Weights of a small mixture-of-experts language model, trained from scratch on English Wikipedia: 10 layers.
Below are experts of layer 2 (counted from 0) of a mixture-of-experts language model. Rows are named router (the router's row for the expert) and show model dimensions 0-159. Each number is 128 + 32 x the weight over its row's rms, rounded and kept within 0 to 255. Numbers have three digits each.
After each expert's rows: "mostly gets" lists some tokens that are sent to it at least half of the time. This comes from a sample of Wikipedia text that the model never trained on.

# expert 9
router:103145121084155104081035073190143156137136066036156151139138154148139114145152113133181152113143128099091178153155149131112121153117106113132064093203108133086000130124112091156084148070113100142123112103108156177113125089139137113141126090133144182124123104139150136125178128153132147140171110119154127116084116078140076179125068119135134088150146122046124081118182119183143146078104178147179121079098091136147108123146171099129129136092134134135134098135154136139126145102134144
mostly gets: " City", " University", " League", " Party", " team", " Cup"

# expert 2
router:136143157092201114146103115126160161133069089089102153105060134089226095131131163136123147076149144103111165091125143134130145165091155120114085196111072120105087141099111179168125134139096128119120122083106170156142108143148046085108082175124123154140140126139114088137160170117140158138166169115151110175151133092160134107118158154132146132146100118090110123148171065140059124131096055141141113113050074085131138172168120166129139096108151171103092072135154193105101115145118188
mostly gets: "cept", "imately", "ially", "ately", "ently", "ecutive"

# expert 68
router:122143139097175150162104116141086187136088115097115137134114109145167084158140151136173115118118140093122140117151094126112089189094121129107116143135137168089123125152138126132133111133075160117127149163125181171079125156109137031147188084161098178101067113105085151175183119183124213114174107102159060128123157130144152148114096104093098094149070118131126097139166082171102068130075154165099105082109136136171099148125090201122186144093165167144092097153129182124119172080128154
mostly gets: " rel", " home", ".", " River", " del", " house"

# expert 32
router:154136149099148094110106081175096142185128112087083162108137159104131065106111086183168194121123143126090176058172112100103115139164140152132082095182129091113120127089129186156128155177109137142136146119126165185082164190137120081164136150103083154021108117066118129097125137145109156188115124137158091157094176153116147131141138090088139110157145123092057100143138096094143159081142153106160094111055060176171126135135158166131148106112158134105143149148149105104117082125123136
mostly gets: "ane", "ana", "son", " pass", "urn", " black"

# expert 38
router:106117121110156092187095070195155122174128119170086152145117110193175109144108105139145084179155094066133111105122040134104124111107118133142111076145144162155113169100114146181116155144116104104111111148079143090136087132181107152142079141151158157146104144147160097100175128091108148114092135133088137206141159079175092113145090080177150120161160116122087116143104127136113128120126079118150132178101088143130111186161169138105136146096130139062118095193182168147092138121021154
mostly gets: "ig", "197", " dis", "189", "ty", "196"

# expert 58
router:121152135107109071112066068131164191146108125124065188161123111100114093108137128144136164129116116110062180118179153162118068121093105150140089090166122146102097111096097140121081095065068096159111176125086150142073136120151125124140137139110092172123121091121101151157084075144160171050134092094139110109107165085119094168163122082161165098136124083120093152150182095181082089090100147201158128156103139129154129111139106072140135109107194139128088099177102096150115170140136154
mostly gets: " record", " ar", " %", "°W", "or", " Team"

# expert 41
router:118157160113151140184097151169161154140136107083077155117102168084183098141156164138197180120119148054093101082174075101137121138125117170169122090171157135099078144101132182124095126164079120165163142127126144158137179102155074070156085096130135162093124160120169148155146105108123137121154147144107104125127133099108082181129126077116124071120173083042085169127162154122138121142115118113109062110152078090155124139101178128141153146127124147188098099180117121128117074106040146
mostly gets: "vent", " German", "alth", "vel", "On", "omb"

# expert 94
router:121134154094109203116111150126076106164105137120108157076073063064202097131129115122190126118120118109081118121096085110099099106161125175159068135147104119116137168143095169127139119130066103169164109094144129161090168129120072086098116121170153204116110106104142084157106144123146153126145114177116128094152133124191104140152182104157140103161068076129068124091135131158090111103131137174097041125088080130141147122157135155148143169100129136162133063180168131187112171109093131
mostly gets: " as", " is", " are", "ely", " became", " some"

# expert 97
router:184160101067109163161115099161127118175134136125104143087048120158104113126122117146137190124159158077155113096125118134123137145142144138110050116120154132129081136059104149172126128176108089118096126127103166145098182107111142112158164087163129111133072052107139088127140101159126136154141152168085125101197193049140142080135129088115132118112135166085056115130187100130153095062153141145186073140117062131151139115132134126139143171067135151145130094176191137131105121113129194
mostly gets: "/a", "ka", "ya", "wo", "onn", " Sam"

# expert 99
router:113130117057148121115103123136166105133108074118081119053128086135182103157167105152123169112061106103145159132126133174117083161066133157166096085084123115173116188075035125104089183118075062128144122158142132106114136134169123084178056124139129091133071100124086125162114159089172169135147105169082105152152140124102112157116118123125098116138071100133093108160123078116155058113090155152161124160102095126171109130193095119152133166131152154106107096159149076137084123101115124
mostly gets: "st", " sc", " st", " during", "St", "ch"

# expert 69
router:183177113093099172132098083166116147141107121106132158138137136169152065112181097169196183131095119072153148096170139147110072164050175110147105113185182170146065143128110172115126133135120109149118111132151136066148168136172119126197108099161132138122124139067109117102089095097120151143139116146117096129117150148166120211097181128110118080063160154099060086128144136117135079082152145126163121158154084108159106181117123167136128125113153140152112104156213145149138162107097162
mostly gets: "ley", "iddle", "ler", "ter", "ster", "inson"

# expert 92
router:098160157099143111142104104142125113144084109063125135149075096177104127196122133155130144160125130119143188087151131162069126153060070145133100072169039172087124165115068142157129099135098161168095153160118182143128145067149121131185113153164157144116104091108134173179087096075085122155116122172132116153162137132089153145142086067116112121105128122106118090154137134166087098090112108197194118150125106082211128142090128119134204154116178150107115118117114111136121147099087146
mostly gets: " r", " R", " Re", " se", " Tr", " An"

# expert 96
router:063144186130151169126155074124162175140108112112076149130134102081151112124152141140137170053126130040131121080103115140093081197121137168166124130126134156165114163094141104136102146095139110111102107106128170073173175142144145062145137137140115169121121137116176138152153110097156151129177126172104092105161114154117101171140115066147166123125124035113111152124126157177067147160128120185099080093123120103151181124084158181098190122108200158162151130118127150116113098154054157
mostly gets: " o", " some", "°N", " US", "″N", " e"

# expert 82
router:137119095140194093141100115154134117133143029071111116150107146133076073112163090177203109126114126063113174098133110142126097200106098154155109143143154174155078167113145178132111116100126067168082060118141145174133138136116118099162141182150123149137135127141122201139136089103095167117175136146123078111114182151091141132131030107190102109127081111131085156102191113198150159094106135146127124140153124120144128130164139109119177138134172159155116067123135166098111104110152110
mostly gets: ")\n", ".\n", "\n", " has", " have", " had"

# expert 57
router:126160154132150110102108111160109115155124134069067124153076124151178103139130157182180087135087062114098144102094139136094059123105109091160091081203092142093074129141092154124125123078145052162134105133136139103093141157100126124179103079181111180116105069138188144144150162130108126184142144117151128120125118151174153149149102090149157043141093156090066128142123067140165117145136156133157121083114063117130089112191182111144106129131116153178108145141151192111094150103113161
mostly gets: " Cup", " −", " success", " ±", "let", "š"

# expert 10
router:110172137110098112134106118174181118133101136052090165104095117149163097128118101148191183145078096081099098135155119133049029108088127126098060089121164148102081132068085156128161111155129107143113149123138138124115100115171140104157173160137076167086105140082180130145120142110101154122115078110156196134084134159146142146119116122105153083124166117128088065094129123079130141083104157119191062112118126089136097167109170144073163121190181139130124125139151153183101123115116151
mostly gets: "idae", "man", "ball", "overn", "inson", "ski"

# expert 83
router:139166111118189142144109141130129144173112064146146176119136112167160114105073095119162171131118139107131164134155086163064105152125135147112097136130091135144129138110104205140128178128098125146089100087162160106092221121145115116125059126146103207116134109116140114189154136135136134104182121124075071123179168112128097160156113112216148103106083115116108133152106124130131103113139115192147057087114106084152129138208156134121221161086084164168114164129123195119110159126131135
mostly gets: " in", " as", " to", " for", " on", " from"

# expert 123
router:169160155123212125124115133166156166128109067141124167085108135113115096184123079130126162123067146093118100161186119129061132140131121117165139082171136131109101174095079132130134137152102066185161171129073125169050179105126134134120147142134173123119120143140116125132127097116053154141130127093106098161104074120216137140151109114200175105103137107073123081142138145174184148078118114122201119124074098082131119142118112161144119162061161120124135065171166123135125155154135129
mostly gets: " had", " released", " has", " music", "'s", " album"

# expert 119
router:118118131098195148119138058167160183106083104081097119105043091105121105121116131185161158147073183117120138139202118105085092132121118136129094084170139115104124151138094138094084176186110045169100129115141122125108175155125157115122143117158093159087121119124109102145123053067152136162139110102153142150088116070145112132090141121204173130107159116053113093124115135132099110120084163142138114123131097068143107121159126127086179157087112154187130107163146113166073150152141182
mostly gets: " and", " &", "),", "',", ".,", ");"

# expert 64
router:081109154131157167160088123140187142155056088106126123133145064134100078088130135181153095108112131099107153105149145201127102101124173147176098107133120153128132162103123125209147200122106107190169127109101192143104133165151155135100090078118151139115088138112159145161131070109132132149159088139121102092190148150162069104219169087159150081134117034122124101137123139137098116102054076151130154147139120160132084132125149122106180112095104119104110173132131117107064112121113149
mostly gets: "==\n", " |\n\n", " =\n\n", " ==\n", "==\n\n", "===\n"

# expert 111
router:108166168101138110149104128141116154147122098093125163104125085118140100164093109128153135172092111069107121034152112105123117130117142127125105133141136157073116176130067100140105161172099026164086150131144162137086222165115172118164084092128067178124126109073110147153109090136124155176138137109152110104109167102137120137155129125118170127195108146104148103177154084110085064127139104127120116138150126096133149118222189152099117183070125170156115068138144165134091152085168134
mostly gets: ".", ".\n\n", ".\n", ").", "in", " ."

# expert 62
router:052171106101157104154093091136131124159064105054061186134086177129131086108138082138133129146095132147095096111153122127072052115049128163091145130092134173093146173122103157160118124104117119148136149120117163132084122118149144138162085137135179098106136130066096098169137168152043129148102105135152125177109116126147141099150108098167143127130135128150119111186166138178069109146120097077205099084063141107124090127159165131105139128103147123111073153196159157101112114144077139
mostly gets: " pro", " Pro", " en", " work", " com", " ad"

# expert 25
router:122129227120164105172141133132192102165119118140107133108108106146150078130154110133180098140078072131071149173191154103074106144109091177115076100182132129120097191116111168127097106176116103181103187143145141117097107111141053107182137115164134150128106077056122074095091118093133107164120135156139138147147157095156129157151101109148161122164115143083092115057143124141139130123121097121124066113091112136168139137085200156098153116109114181130080111116159153103080103110107195
mostly gets: " California", "o", "ios", "io", "uten", " Francisco"

# expert 115
router:094152179086143171189099084152201118131058122108142123144091109142114108132123130174137100124111103103140173086151122178056127141114151144124132102152112180162114135087081105124122091127076123162168118177103150168162173086125135123118120197147139092087116136144077148199195125089097176148181114181112129105188059101133130128172083114158135101143141101079134151124173092155119114133134100146143089120105093093164133171178140187048123138115123189092110109135133089166147086147132136
mostly gets: "==", " res", " dis", " le", " app", " dec"

# expert 108
router:120178113103202083112120093128153123123114088095122116114129148155121061092133115114116113114124096040105120088157095162103116142068123117140131154142136127097116132113140141181133150141117081133154124169141160142101157128211109104103120123136132142111083134126126142216131121057133188126193124227161091154086171115174126139158117101151142117119118158126044029133148144119108076135145120088157095153132122127160106171174152079167134120111128142119050133163156152115134113092060161
mostly gets: " turn", " father", " var", " all", " friend", "tern"

# expert 90
router:111183115078187106126099082106177093153141085097128128166152097147156102080186146167158177113108144072097158135188117170078139177112110145162106140176119193145146140091089187157135207076096070155086146094134147073099134162164132118116134131113114150106114145077129102126142070115136191140152135091142090150169136141141096119132130123149134077123155086065107151069129092112136114119173160123158160115078117169127091181132147151124156216064117177126115155131113114118091120107115105
mostly gets: " by", " from", " between", " released", " through", ");"

# expert 8
router:124125197127144188188112071157164104163116128131120154102053079151130072113147101155168178098067111101124125128155112103102056115149125128115023081142147134116081145118098119121147133155118099128069131098151141131117122150126150109157159095165084129093098086039150121102123079101103120170121067117127169101095158146127090165126105089117144106121110146101106062046135111099103136091073133140158050064099116106182103147135146146134137134135123168167139136121168153118099126153102156
mostly gets: "idae", "ura", "ima", "aya", "ski", "ić"

# expert 100
router:082166161116121090144106118183145167150092112092085178111103096141146096128092123104132113137087151119167136109128136112129082124084068100185108157234078159101117117098108080147125139105108128230111131140161158177103149097148130094135111148143137102125131102136140120186095134061091169166136083173094138126141116129132155102129094083120178118182139146064163109142130115119089122035097119174136127137065093087174045131101149111118177151098144167131099120142109170090104144121106155
mostly gets: " prov", " def", " reg", "-s", " list", "+"

# expert 66
router:137159157118200133179093101185118139172107089127093127060148161114155117095119131157130169137163132107143139153138101153113118121094083191133118147183103143106138145115107193120095142107103055116123097103142122074093132095147144068152131131171114151098122160124118112180169079145083168120195013146165071139120175117106118103135141131167104119122122076100127140157148132098144070149077125128195061135123145152168123134132193126083182143098090124141125128123098179130062090150148131
mostly gets: " in", " between", " within", " of", " across", " around"

# expert 80
router:129128116097152156202157142139124086194063074122063148116085085183129131171151143154142153124120120109131186106151095168120082118118134189172139117196091176147094191091134149138089132141100100154068128135091199164155121136124120093129125074144151128103116144160109127146206091088105127132172064158127061115180137138139092131097134101171140132102118111130090113096184117095109053052078135159176099124082088125133133105114162157143136132112145127120102123149156161138147139112090089
mostly gets: " ra", " col", " ro", " sl", " ad", " l"

# expert 110
router:117107151061145076131129101211181123161158081106155161162123137112173101129139129130127098097122104091142209131163086124129118199100082128155095106119098169125140128078084128183116207157116116145084078134125108119102104092148126133130128122126126176092127098155110104153146141089064202122135109129186107136165111130200118136108121081092159091178174144112096153147136074127146088133173105166094102132108089119188109126102149156126107168138147145088102118130151146067090163221138160
mostly gets: " its", "reme", " the", "epend", "vironment", "ergy"

# expert 42
router:161155166131143134127041102107170113119127100086128148121121069183120096167075120136171128122148107054172154126133092098117114151089129111129122134091135112144149190114132156182153179096143077166142129106074151089070133064123123035115102190172129182115069142080089119167113111115119167153155148097095123109139132118163144145145112150158204071112112139103101169099163079148116152082112131113130098048074080146109097150145121166123148153097099146130160129151171134183097118119106140
mostly gets: "ated", " made", " released", "ted", "ired", " found"

# expert 113
router:073151103108215170132107096112126136173125033120112139123080096175098051133131018154191130117115125105103115167135127161125115145144117108147124169209102131141092149120070163134085182072109112138127109099132109132087130113110071128123139189106129188134112106085161145130140140135111148133173069178133146071181100154132126143126076114108135126141129123094105160156164106181068149120099067113166138101087088127163125116162136143161143125141196146142121064132140149150117131133121137
mostly gets: " was", " is", " were", " be", " are", " been"

# expert 84
router:129142142129099114176055095154179142148137102143133171123092083184121113096137111134174138131149140131127135159105151200121129083137108137138110082137060159164101136122130166117096175166068080149124146091097115105054164135159081151153113148138076176057054126039155141173083100129132139136109078098088129151142117104176123170184108139165149072159152100136089155140114162150140128140144123132081098166096131119169138137170154117040129101127179100143128154129143145161094123204125137
mostly gets: " for", " his", " =\n\n", " been", " against", " British"

# expert 50
router:088164132110220160170112123161138122134082071074133163133134082191114077154122135148189088166086146059124164102172133120110062130118098114207145142095125123135084168113123155180113177115089071189132140126112131162106165159130155136201169133146157164131128133095105121143119148133146122127152126156159138127166183145133079130127145143176182079168104124118150106076199129135139158103109110115153072168128110146194147129156127114113156113105177138180120075110161150073113149124153090
mostly gets: "\n", " |\n", ".\n\n", "\n\n", ")\n", "==\n"

# expert 79
router:124160107082120117143095101203176124158098122097145163091101101106115134192154077173154160072182121125109122141158117130153086116116164135104124139120150160145098131098101108145129118109154098230190146145141157115113123140149131109151160123130174170135148114116134078147126159140123143163130189126083139120114111138139136124137126118112178099154114102082114069192179043094102136139111087146144168143051051107133109113118132118082149170067137131133109122155243124145134182187089148
mostly gets: "ation", "et", "ations", "ics", "ative", "ance"

# expert 102
router:116187123132184139064068098118101131162055080120118137128082184092107085110093109186180155130124154142104146115147152127081064076103132116134111191141114222184149148126139103159153103142124113138128084128158175142096151105146124119210104163126151116101119113103103099135132161122087152108169093149117084129138105156154140122182120039155150095169143108126097103201163149154117129116117108098127139098058119080172113137192157102165158184127164141122090129139152129108119111126103179
mostly gets: " not", " pro", " pass", " Miss", "See", " us"

# expert 126
router:144114130101143163150077055162165165139116109138131128138128056177147095141173088153135144097117152096121166134157101152162074124113152094103109127136141173177103137135124063172092189153110111101145051182069149136142107139184123075169123141107127169135049065097157087107127075100136112155191110152181112083117123150151144118172107078119148124166088176074040130103155113174144123108116111134126123122129124130193173090127138146149160126093161169072139126138133112169118139177128142
mostly gets: " n", " km", "na", " local", " m", " La"

# expert 3
router:209120196115163158176063100133106120185070088114105152108105126139206116154098096127129116070133144104071119121153140153141152122135091159130090092171120123098112113112095167152043133143113091156088099106096147103122126078159090097145136150149093163094144066137160119175161146122088114112135101079157134202116150082199185102176127097123182065066107120108107122158113112184133165129166136159144088130119129124123130144136112152075120107102172127158136100142176147127092111160098081
mostly gets: "ical", "ial", " for", "ional", "ative", " former"

# expert 70
router:130114142072196117174115104161152179120137124111118175107059131173130064105077087128168186149050145094131130077114112101058094140137131133137082057118140107093115184122129102117152132181130101139114155102139141126105199158136116112145136097185093145091110147095118068128097123130139136183103142117146087098103138050096086162132137151185164100097146149084110121122114148099139135141127147123177134137103064103151118092131180131065130123151136137188139078151174120161064170176123156
mostly gets: ".)", "omial", " (", "\"\n", "\")", "'\n"

# expert 47
router:077141146122209124129096110140140109171120090121134133140113132182140039137143083176189170163072106066056163086149134166075115156121052096115122154105106119097118144124109100133116125104102053129174175150132145151126173129121128094170068124182084143136096104139146106145149114143122141239107148122182113087162136085138109108161148086155165094127128160081146073144139101083113115056132122118165124093095122119129135145138131126088116151096129175119091070136134125150090107161153129
mostly gets: ".\n\n", "\"", "),", ").", "\",", ".\n"

# expert 24
router:111139145113161152172135119158217133101131084104099175145144115131163093156195059143140122103135173084121146164138052191121121144121108144101101134173123208098104130114110147141145124098126081208128124144122169111102106184164131106182109081137112214116150067086121115186169109083159184062159164137161146129146126074136126091174115132124149139159127099137085096080161088137093074135092079136144135166107119100088132126128132129133116097147148142156110082188114114080130119150098140
mostly gets: "it", " I", " n", " d", "ac", " they"

# expert 101
router:146147137128146182133077106154163143142086098071083153048114103120163123109156136139119143080100108121047143133165158140110110165082079168154112112164144096087104118108128135135058109113110068172151135122164135126107192098161129047173147139137103123104109114145166100120164124071093141128167152129175136134083172144168169175100080136130125075076159146113153107170172108174124137117119122105156117128094127111187125186101219106110127150057166111168127099149131104127102139178072138
mostly gets: "ical", "ional", "ology", "ior", " national", "ography"

# expert 103
router:154171125156151140164093100150156153165136126092109158146101131048108119120145152164178141136078137118144149154211161230072144134093082131125092085134117155137094191132123104142082174088089130163102151096129182154120120139139166148129117151084175137114144170169172151157140079080096175132136093119141118170108183134090154160094048141177124138160130159107133101108156099198142146122171062147126090134072096059145114136129140107105163117130174135159130114195146113133143123091105148
mostly gets: " res", " al", " ass", " app", " dep", " inc"

# expert 35
router:122127196075094157171094117158099192121091096142071172094088151157104120165122154106142171104077180138119166105105115160118101084117153134162094078087094101167082154078112124130117137143144097155129106135122189162133218111146137135130084110186103125100148128111122112201146127095088195212160122157100090103158137055175126103175101103158138155131122073114113133175146143170094129092070123178112134173120081101144141137170142173102148099131106127142145115163169144123090143162138146
mostly gets: " =\n\n", " born", ".S", " (", "/", "born"

# expert 14
router:159164115114165130132115096153124177122118070115086172113086133149114148182155110107182181109111193154141133113135145174048087125118130123156120109149117124127086185125137118122081149180121142145111137149083193194101132134169163122162103130102125148110122153133111135157120062109107139145176133157150123118130138035106128119092147169201126162155103121109123122143120124211128145105134051121159142166113054071152146117182151124149173154126147106176135138176228129153170172171122147
mostly gets: " h", " pre", " acc", " ra", " exp", " vis"

# expert 4
router:111113170128165083117067116120180117144168115102096154117176147161160070113139120142126115083172135128098195060126099179127110106120090167159112147161108104163098172138120112142114126127102105128093141119102181168097125117142133043120100125153104153122113084101141111132110089121128114139144087159156077140073126081151108130116096074116114135137108108144058076132181041136116114117102124098125082174073058134234082153095164170130137128145130135103112055126153154139080190134138131
mostly gets: "iment", " tr", "idents", " municip", "r", "ident"

# expert 91
router:128125193157182169137072136152146112150135149133076111108107107133156096151120072165120119132115091067110144108132133121094123149067094098122077134176159163128129123106042155143151117113079058131091130128153138141114138092182102119129130129168132123109112087138183118147184101105111146149087095120161148063117162164143127076164166095109186077109113128057081100085158118087101147127079184142208077108119126092189073119149127120133139175115188186126107147142118182111116111143117175
mostly gets: "board", "berg", "nel", "burg", "burgh", "hip"

# expert 77
router:188139157150168191172092118121162113109064140120148162103141128145127117156164088134151099085093162098126152133152082102164063107110128133166118103121093111111089169094111150125111157104121109179158148099147140116073114130150098089154085113166128177122103115120141181120063160143129131134126149126103158146099115124189178137153157100144172084134106092121063159119214124151086060124132125101151082117131062121086109177091162136074141135090115115097092069118125095193120139148043202
mostly gets: "id", "ect", "ing", "ined", "ected", "ted"

# expert 23
router:150122179100176114165107107156168102191088148087130140093159098159157069100140086163152115124133100111079125165159071132110097135097115136092107155197108164092089146140105156127117129119113112179166104130159095098091115096109112091061162131192112173107104106160209114115135128147109139114152089144134164085121123140163136143133087142096145081121166133086131086162172075125088158139051179136207063131081085126186068113100153147093108126088169149136079112125145183132106142135144135
mostly gets: "ions", "ities", "ics", "ology", "ations", "ency"

# expert 40
router:138124158136158151163119089190119113169154115103134160112083114126130098126116098132168155096105099140104120150151114135121135132103127141120043067160132128127033119120159179134132144175149134154148129131092158107115195178114154101132111106197123139019093103020194113128122108163151157118086091102117136184130161138165150113133127133114203115142137119084081059053155115103123128134109139105151112079116096173134110159106171128113114183120160127150155150161144187146091115158139164
mostly gets: " York", " States", "ana", "son", "ford", " England"

# expert 118
router:141114126127157136093090075150126129145122151064140131127132133169140120091145034149139100140158166124120117118155081147140106135049111118162092082091106171115108156136089163115119152172116055131112135145151155136093133116216089138118104140163102116078120074055170097137128153123098179128117126125081059130143160126115134121171125129108142108125134129033054067125151082122160109107181142197125098134117063087159072119174160122100113167148137133105164126143188091117117130102129181
mostly gets: " Dr", "son", " Robert", " Brown", " L", " dr"

# expert 28
router:090141117113120134190115112179193139114107122060078116112099093112109126138097136147130179113120144144120166157172160065091094164130162123151074164086172174106086141125091161168144081143131050132141127116105144121099114164151104120144141127154155154100102135057092122161116114080146132122132141153106141087127097160134141102155113129097153103174073106052113083122146121120117056083097080177145121167111096112149113146155099121076202162133159121181089090158240110164086125131140146
mostly gets: "et", "°", " Det", " Bet", "',", " det"

# expert 107
router:142134121119101171176101127098127113161134094071116145070113100108121103127159042142204156095114106073123151137145065109096138165106131180135121140133106162110138155095116114123150130126140119152149124091067146075114165111117034102098137170105114146112117139104149151181096078138179206143109123140096147132112139129157135153128068134140218076121097111111131107139151123166063135149128108110138039090118109105163089135201150190137156181106099153086140104133172096165123090132128176
mostly gets: " However", " while", " took", " following", " what", " using"

# expert 17
router:060122145141133124110131096133157135104076092092106137143144085098110102083175142165164147081129172126171152160147103205097092135100184108159097094179149132175140126121084142186105130087092052192125131122116112073131195179157152119118149101135179189085109141156137120153140061108140120159195132104204128146110173132140142173121149110126150079163114109054101145106156148125131115128118134127181136111114090098128073147139148100098162164157165131113084093117100140185069102107141171
mostly gets: ":", " Preceded", " Succeeded", "(s", " •", " Coordinates"

# expert 73
router:136160126108147176118113114120111148130126129115147129130055044129113109120151092201155159119088115093127173136162116135133076133113132137131104165126059172065059146069126130120069107092161088185100086083133118117067105174143082119148109143135144202104176105112141147136148163126119198104211130131129084132115113096109105166119171090098126143158107078131103116112156102160097086164102125120168119064098118087139135143172144157127179095089135137135080116131207076155140119080101112
mostly gets: "at", "it", " October", "ats", " number", "ins"

# expert 48
router:120176146149149124121088115200158095123155122106139114100111117075135106137154110156147168165103125067123154086172090136098086177113073162160106063206124160121102177087105150142097108150076102142186155069133113106136152133146103135113144122115150148045081093131100132111166102105126172156139102159152081120141115170104119139113135121120154066141133056052112073109191100085175087123182149190164084131110111120170097177109180140108123141136102127091131067129129109114116144135134180
mostly gets: "isl", " medal", "uten", "quarters", " Kenn", " we"

# expert 59
router:101152134108155104147077061175085124118132064028104135124117140093144091135167087139166146162123120118124162105138131208079099119123096107109139101147091189087077165095110138128095152138132152143112128114137187172110160057170178067128077185153144148059150118116166129193131165080176147149107093170097144098119118127129116163170102138135145085098133133076092078171119138190122153133105169110173108116100080073158112115086147119119158178144132145146116123133141078150120142102106126
mostly gets: " work", " design", " play", " support", " government", " town"

# expert 106
router:143120164128123134096085065177165162158118141099107080106117132153163129176090150192150121133116128140112156142197116105132109179112071148104148114164104129154102143132160179119088188141091078197086091067190133120123119164170113098126101133201087132074112125110113136123147096101146144171143115109165162118145101090184131131147112140185151107128111119079075109136159121113072101136071136170156074153107138120167110128113149132080178111043124114176091096148126109119040139182128146
mostly gets: " and", ",", "),", " &", " of", "\","

# expert 34
router:100122137101166141112114080158140151144113080115109141155095128168141109158156095134170181138092155112148132098129122095000134102125105170137085046142120107104095205133124135131141120170101055144109140144131170158106157142173148110165106129187159146044154110079132132138091102102093113177128144171151117104152173104076114131129134148171146106116120130083100063135122128195128137114146143138154134128092076086154099098156198107112095191101121090205129127134189126142121129146172160
mostly gets: " Sch", " Wil", " Ak", " Mc", " Mah", " Ram"

# expert 37
router:104147139112129114122073116113132118156148106090122150095144166156129125141171108129145127091132130027092153079129037114116132121123127149175114173165138197118117207063092127176126155081082171139112133091107122131099116124138106126118131149140110120102107063107174103158114095121108147237173138168142105146179137103201122101104111157149189099088123112158079122118166099130100121127136084099095074105056082091213124122158142077136124147100120162094092121107158131125118127146107135
mostly gets: " them", " born", "em", " died", "born", " Em"